python train.py --num_hidden_layers=8 --n_experts=80 --experts_per_token=4 --d_shared_expert=0 --moe_layers=[1, 3, 5, 7] --normalize_top_k=true --routed_scale=2.5 --balance_bias=true --n_groups=8 --lr_router=0.00103 --norm_eps=1e-05 --tie_word_embeddings=true --optimizer="muon" --max_grad_norm=2.0 --train_tokens=1042000000
Below are experts of layer 5 (counted from 0) of a mixture-of-experts language model. Rows are named router (the router's row for the expert), up (a neuron's input weights, with its number), down (a neuron's output weights, with its number) and show model dimensions 576-671. Each number is 128 + 24 x the weight over its row's rms, rounded and kept within 0 to 255.
After each expert's rows: a language model's description of what the expert responds to; "comes before" lists some tokens at least twice as common just after its tokens as in all text. This comes from a sample of Wikipedia text that the model never trained on. Tokens count by the router's weight.

# expert 9
router [109 128 144 153 101 140 102 108  90 150 107 106 169 119 149 116 131 128  90 128 147 125 155 157 144 179 139 117 144 152 146 154 160 142 108 135 125 111 135 155 112 131 104  63 116 164 119 160 114 125 122 113 115 110 158  99  85 122 145 189 127 115 159 116 154 129 139 170 143 124 109 143 152  92 195 109 138 112 140 150 115 140  98 116 156 143 100 136 108 138 115 161 142 149  85 139]
up0 [117 116 144 143 144 102 120 136 103  57 105 147 109 100 107 141 127 148 118  93 153 155 108 121 162 105 144 107 134 124 112 148 126 156 127 137 124 100 139 146 104 141 132 136 127 128 116 122 129 106 127 145 144 121 127 116 117 158 152 150 129 149 121 127 151 148 115 137 126 127 121  82 160 110 142  93 162 101 120 150 136 172  90 120 151 123 157 122  93 118 145 118 133  92 154 140]
down0 [159 137  76 120 110 142 116 123 111 109 127 143 163 136 125 168 141 151  81 110 102 132 128 138 139 111 135 115 138 111 137 131 154 150 146 114 120 132 141 149 139 130 105 110 143  91  95 150 141 168  89 125 135 100 157 156 146 134 140 131 149 156 135  95 158 124 107 120 156 128 104 150  77 142  85 156 165 138 156 123 149  90  98 137 134 169  86 171 111 146 106 119 105 142  70 141]
Prepositions and linking verbs. Prepositions and verbs taking an object, such as in, of, using, contains, through, got; also middle pieces of Asian names, like Alagas-an.
comes before: " the", " a", " his", " an", " their", " her"

# expert 50
router [106 127 129 169  91 128 133 128 157 134 146 150 119 148 153 146 142 145 171 129 106 144 162 154 141 135 114 112 152 144 136 119 125 142 121  97  89 143 123 140 131 115 136 123 105 124 111  97 121 105 126  98 140 150 136 129 158  94 111 119 179 117 117 194 176 125  94  93 138 142 145 163 107 119 125 125 168 138 139 200 142 186  98 104 158 116 149 133 102 117 124 150 154 148 195 168]
up0 [104 115 112 161 123 145 125 128 111 127 156 129  88 123 142 126 168 124 156  73 105  77 139 144 124 113  63 127 139 135 121 120 120 151 141 154  81 124 149 107 106 155 130 136 134 123 147 107  57 154 135 107 106 144 155 130 178 129 121  83 108 134 133 155 110 102 144  83 150 135 132 153 101 110 135 117 155 101 127 133  86 128 123 128 120 140 163 139 120 131 170 147 110 115 130 134]
down0 [129 156 129  73  87 160  91 110 125 168 138 146  83 153 124 127 119  99 117 114 155 133 102 115  89  81 132 138 134 117 127 156 111 118 160  91 164 156 140 119 122 115 147  92 172 133 110  96 125 100 163 132 118 120 128 175 154  88 127 132  95 135 100 104  96 132 134 117 141 106 135 121 122 110 107 127  97 136 133 134 117 139 154 147  74 158 104 108 124 142 126  69  96 109 125 109]
Line breaks and list dashes. Line breaks after infobox section labels, dashes starting list items like "- Born:", prefixes sub, inter, and number words.
comes before: "-", " •", " Born", " List", " Country", " Coordinates"

# expert 12
router [117 133 151 135 124 112 163 153 122  91 143 128 127 120 158  91 141 118 145 121  97 163 165 100 141 136 187  77 144 149 116 101 114 117  74 152  95 135  88 155 137 196 147 104 148 113 116 129 133 128 154 118 109 131 131 102 170 104 152 107 159 116 120 104  97 137 151 111  95  98 165 134  95 115 129 183 116 152 174 134 127 137 111 103 131 171 118 142  90 118 129 120 103 130 168 123]
up0 [112 138  70 111 126 146 119 152 120 146 114 140 123  88 129 133 156 141 159 125  90 102 115 153 106 159  95 102 123 146 181 145 157  79 102 175 151  99 125 128 125 104 159 141 155 143 127 133 122 123 126 145 109 128 154 176 122  91  93  88 118 116 110 167 130 136 139 126 154  95 116 134 109 128 100 170 138 155 110 144 100 118 148 105 125 124 115 100 126 156 136 112 126 145 104  96]
down0 [122 109 119 134 123 164 122 131 136 125 150 145 145 138 149 130 169 139 134  95 136  93 135 139 155 143 137 108 182 132 121 110 148 112  97 163 125 139 125 144 157 198 101 107 141 116 132 136 141  92 128 127 154 118 107 136 113 133 172 130 104 137 173 167 116 119 106 135  87 104 108 102 123 123 171  81 128 133 188  99 154 105 114 121 134 125 163 104 166  96 119  72 121 167  97 182]
Modal verbs and suffixes. Modal and auxiliary verbs such as would, can, may, did, will, plus noun-ending pieces like -ations, -ers, -ing, and == headings.
comes before: ",", ".", " and", " of", " in", "-"

# expert 44
router [109 115 134 121 113 102 130 122 147  99 121 170  96 161 116  77 117 103 120 111 140 102 140  91 129 152 120 107 134 135  99 138 116 116 136 130 126 131 148 181 144 120  70  64 121 103 150 151 157 118 150  98 108 144 115 104 114 115 130  83 141  87 139 153 106  93 118  99 125 116 123 149 140 109 160 109 118 147 126 142  62  91 141 116 126  99 105  95 140 143 127 109 194 118 117 147]
up0 [130 177 166  88 108 136 150 183 145 114 143 186 125 138 138 124 113  97  72 142 170 154 114 151 120 120 129 129 147 164 156 136 186 145 174  95 122  87 132 145 103 130 116 100 162 148 120 145 143 147 106 149 123 125 114 179 106 114 147  74 127 137 130  94 133 100 120 126 168 163 141 157  98 164 146 143 130 153 116 138 116 113 117 112 127 105 100  79 120 133 111 134 132 115 100 168]
down0 [102 107 155 133 119 101 125 136 137 135 138 103 151  97 135 132 121 143 146 116 111 123  96 106 143  98  95  93 139 144 133 120 100 172 162 102 100 122 106 124 142 139 109 129 135 149 111 114 131 134 145 116 108 114 170 135 144 149 137 110  97  96 123 125 144 123 124 127 151 149 108 143 145 100 151  96 133 165 124 100 103 124 184 126 156 141 125 137 122 150 127 135 123 137 171 163]
Production and gaming words. Nouns like design, development, production, construction, packaging, -ing endings, Nintendo/Sports words, opening quotes, and table pipes.
comes before: " ", " of", "-", "S", "M", "The"

# expert 49
router [183 159  76 139  95  85 123 125 121 103  98 140  86  99 168 113 137 142 130 145 144 136 167  92 136 120 129 156 150 148 117 135 125 117 123 125 108 156  83 130 153  93 162 107 141 139 112  96 150 146 102 130 140 143  77 144 136 153 128  98 117 126 121 140 161 135 107 109  87 120 140 119 106 175 119 160 107 202 121 111 129 175 147 171 131 156 136 161 136 151 117 139 128 115 172 107]
up0 [133  81 155 121 126  86 141 142 116  72 132 162 140 130 133 104 140 102 146 129 108 142 159 161  90 128 120 123 162  93 102 128 104 133 104 120 134 142 112 127 129 110 116 121 136 101 170 112  98 137 135 155 154 111 112 191 127 153 130 116 139 111 147 126 130 152 181 129 119 121 129 154 108 147 168 149 143 132 132 100 141 137  94 180 153 170 111 137 128 131 158 136  76 137 141  67]
down0 [113  93 119  78 136 164 104 134 107 159 108 104  91 127 140  73 123 134 119 141  86 161 130 179  74 144 108 126 113 132  97 108 126 122 107 117 125 120 146 102 105 157 126  68  94 123 118 137 134 121  84 132 160  74 103  96 131 171 118 126 109 115 112 106 124 112 169 105 125 146 166 107 121 132 138 101 147 101 145  99 153 141 117 161 161 141 129 155 150 102 134 121 120  90 135 159]
Country names. Country and region names in medal or chart tables and prose, e.g. China, Germany, Estonia, Anatolia, plus the word also.
comes before: ",", ".", "\n", " and", ".\n\n", " of"

# expert 37
router [142 109 143 151 106 151 122 141 160 173  68 142 149 146 144 107 145 125 180 120 144 139 176 117 139 136 116 117 103 106 154  97 106 130 103 132 123 148 124 104  85  98 120  93  92 112 132 143 180  96 170 136 140 115 122 149 102 137 115 100  95 110 154 115 104 136 132 125 129  83 131 123 104  62 132  92 124 140 112 132  89 160 163 118  93 123  83 136 120 133 123 122 145 153 180 135]
up0 [ 92 144 107 139  80 160 114 125 127 174  94 137 109 147 112 129  99 107  91 167 165 113 109 116 118 135 158 115 109  81 119 142  93 147 176 161 144 105 131 181 139  79 152 118 155 130 131 113 166 159 108 162 148 118 135 136 122 155 117 149 132 126 151 129 117 107 109 139 117 118 139 132  97 118 137 118  97 162 109 131 112 151 115 121  76 141 150 155 142 188 128 144 155 127 166 103]
down0 [ 97 154 162 114 118 100 148 156 125 119 134 118 151 108 102 173 105 151 123 141 168 148 105 103  96 136 112 135 134 134 153 143 119 122 121 107 112 126  85 135 116 101 102 143 113 120 107 135 150 133 144 109 163 180 143 148 126 131 127 185 126 171 161 119  78 106 146 102 135 163 105 105 128 142 150  96 121 151 131 144 162 124 147 112 154  62 144 110 139 122 104 115  71 115 108 108]
In, months, row ends. The prepositions in and on, month names in dates such as May, March, Jun, and the pipe ending a table header row.
comes before: "|", " ", " the", "|---|---|---|---|---|---|\n", " August", "|---|---|---|\n"

# expert 27
router [120 108 112 113 102 143 131 157 142 127 127 119 129 118 124 119  82 110 171 148 112 144 146 119 131 122 130 126 133  88 145 128 198 147 164 134 147  85 149 122 154 181 107 102 150 105 108  87  82 138 120 108 110  96 130 112 112 129 135 129 149 165 115 152 145  91 166 139 121 133 152  85 131 113 166 153 139 153 139  67 152 160 138 112 136 188 130 158 128  97  97  92 124 121 167 108]
up0 [124 141 140 130 132 148 158 128 133  79 121 100 123 137 142 153 126 110 127  91 124 156 126 140 140 114 145 139 132  90 108 122 110 178 128 118  74 148 109  81 115 122 104 136 112 124 189 118 106 133 102 119  94 104 138 116 115 193 144  97 128 115 114 190 134 162 108 152  80 171 173 106 130 115  67 133 168 118 142 125 115 118  92 130 147 131 148 132 129 153 143 132 145 100 129 129]
down0 [143 124 132 115 146 130 162 147 115 135 138  87 135 133 125 101 168 131 133 105 169 131 137 142 126 130 150  58 126 103 142 118 133  92 105  86 154 165 137 135 111 140  93 129 141 180 127 146 121 104 115 138  96 145 135 150 162 154 103 116 132 148 108 110  87 143 142 141 166 126 137 146 130 116 106 121 121 112 138 156  96 104 131 139  92 127 158 179 145 110 102 137 138 118 176 145]
Temporal prepositions and verbs. Prepositions like before, during, after, despite, of, by, and verbs right after a subject (suffered, placed); also initials' periods.
comes before: " the", " a", " his", " that", " their", " her"

# expert 25
router [137  65 152 105 129 147  85 129 140 156 137 135 120 153 140 119 103 125 166 178 140 160 146  93 153 129 115 115 144 103 127 125 142 132  95 137 179 148 141 152  97 131 140 101 108 181 118 142  66 157 101  83 105 174  90 124 110 129 130 103 122 116 138 126 111 125  98 115 111 124 110 179 123 149 108 123 109  99 120  90 179 100 148 118 157 130  98 127  79 149 120 115 116 134 124 107]
up0 [153 138 114 103  92 144 153 138 107 145  82  79 132 124 119 130 138 129 131 121 159 136 106 107 124 131 156 146 154  98  63 112 122 114  97 152  87 141 157 123 137 127 122 178 148 157 153 112 106 121 106 155 123 120 129 141 122 122 123 126 127 149 169  96 130 117 110 152 117 174 125 144 100 121 120 129 114 154 114 117 121 128 134 132 158 108 149 125 112 132 182 129 134 105 180 173]
down0 [117 136 120  98 101 139 123 149 144 167 118 150 101 129  78 123 146 133 130 160 143 120 130 104 123  91 106 153 104  97 146 127 153  92 167 130  88 136 134 173 125 123 105 100 130 144 119 157 114 104 170 186 151 112 118 141 131 152  84 127 154  88 103 148 143 145 109 158 159 104 152 133 132  83 156 133  99 129 158 139 124 146 141 135 149 133 137 112 123 138 144 134 107 129 161 108]
Paragraph breaks, US places. Double line breaks ending infobox fields or headings, and place names such as States, York, California in location phrases.
comes before: ",", "\n", ".", "=", ".\n\n", "\n\n"

# expert 59
router [155 128 142 160 145  98 132 100 114 126 145 142 146 142 149 100 168 139  96 146 107 100 149 126 115  88  74 109 144 137 139  81  93 149 122 125  94 151 142 109  87 164 139 124 144 111 155 137 158 176 126 123 129 139 107  78 136 127 124 111 123 111  92 140  87 125 147 139  85 113 135 135  90 133 120 102 124 160 123 133 123  86 146 138 160 118 117 138 151 115 111 156 128  95  67 111]
up0 [123 105 157 143 164 122 123 113 120  75 125 129 141 131 125 119 138 152 172 116  62 167 106 136 119 166 108 157  90 147 147 100 110 149  95 123 101 119 156 116 107  68 148 147 105 132 123  79  71 176 103 149 120 167  99 140 157 131 129  99 131 128  86 177 160  75 151 144  86 129 154 111 119 165 111 127  82 145 161 116 163 108 115 143 132 103 144 121 130 102 127 138 136 134 121 110]
down0 [156 136 141 122 138 131 124  97 128 115 142 114 178 127 126 187 107 124 130 123  92 127 127 129 154 110 123 194 145 155 120 122 139 125 158 115 128 170 145 132 109 140 138 174  54 137 134 117 153 129 111 153  89 137  96 118 151  95 153 100 146 153 190 145 143 121  93 138 125 144 127  84 127  97 135 167 117 129 156 150 135 138 112 118 115 135 107 139 129 150 139 165 154 129 106 148]
Years and digits. Digits in years and season ranges in sports tables, such as 2007–08 or 1999–00, plus the article a.
comes before: " |", "–", ")", ")\n", " |\n", ";"

# expert 51
router [ 74 174 134 156  95 102 172 143  96 104 106 136 117 131 108 155 112 113 129  96 150 125 130 131 151 136 135 153 116 122 100 123 151 136 146 140 138 100 122 137 133 123 180 156 104  97 104 120 170 123 126 118 113 145 174 104 141 146 151 168 131 140  88 129 128 149 113 132 145  97 103 168  94 160 156 126 141 149 158 151 106 125  85 122 154 158 154  84 111 127 131 120 153 116 162 124]
up0 [153 154 113 173 125  96 180 141 153 138 134  95 127 119  71 138 113 156  86 141 154 143 138 124 166 155 173  90 126 102 128 145 158 124 145 111 136 141 127 105 105 113 110 146 116 218  88 179 111 131 101 143  91  59  92 107 116 128 124 153 113 109 103 133 143 148 106 125 162 119 144 170 147  76 116 108 101 132 173 148 126 109 140  72 122 113 122 127 132 165 175 116 147 127 144  67]
down0 [114 125 184 135 154 103 112 138 171 146 138 130 172 144 142 165 123 165 160 132 139 160  97 102 175  58 117 134 152 113  94 131 106 167 140 163 136 130 150 164 144  94 137 141 125 135 140  61  95 174 128 119 141 125 135 102 127 118 117 146 137 195  81 109 133 155 130 103 128 101  81 146 160 112 129  87 139 126 172 120 125  95 109 122 137  85 165 134 140 111 133 160  81 126 116 185]
Word so, odd pieces. The word so (So I kind of, so that), plus short vowel pieces and endings inside foreign words and math markup.
comes before: ",", " |", " (", "\n", " is", ";"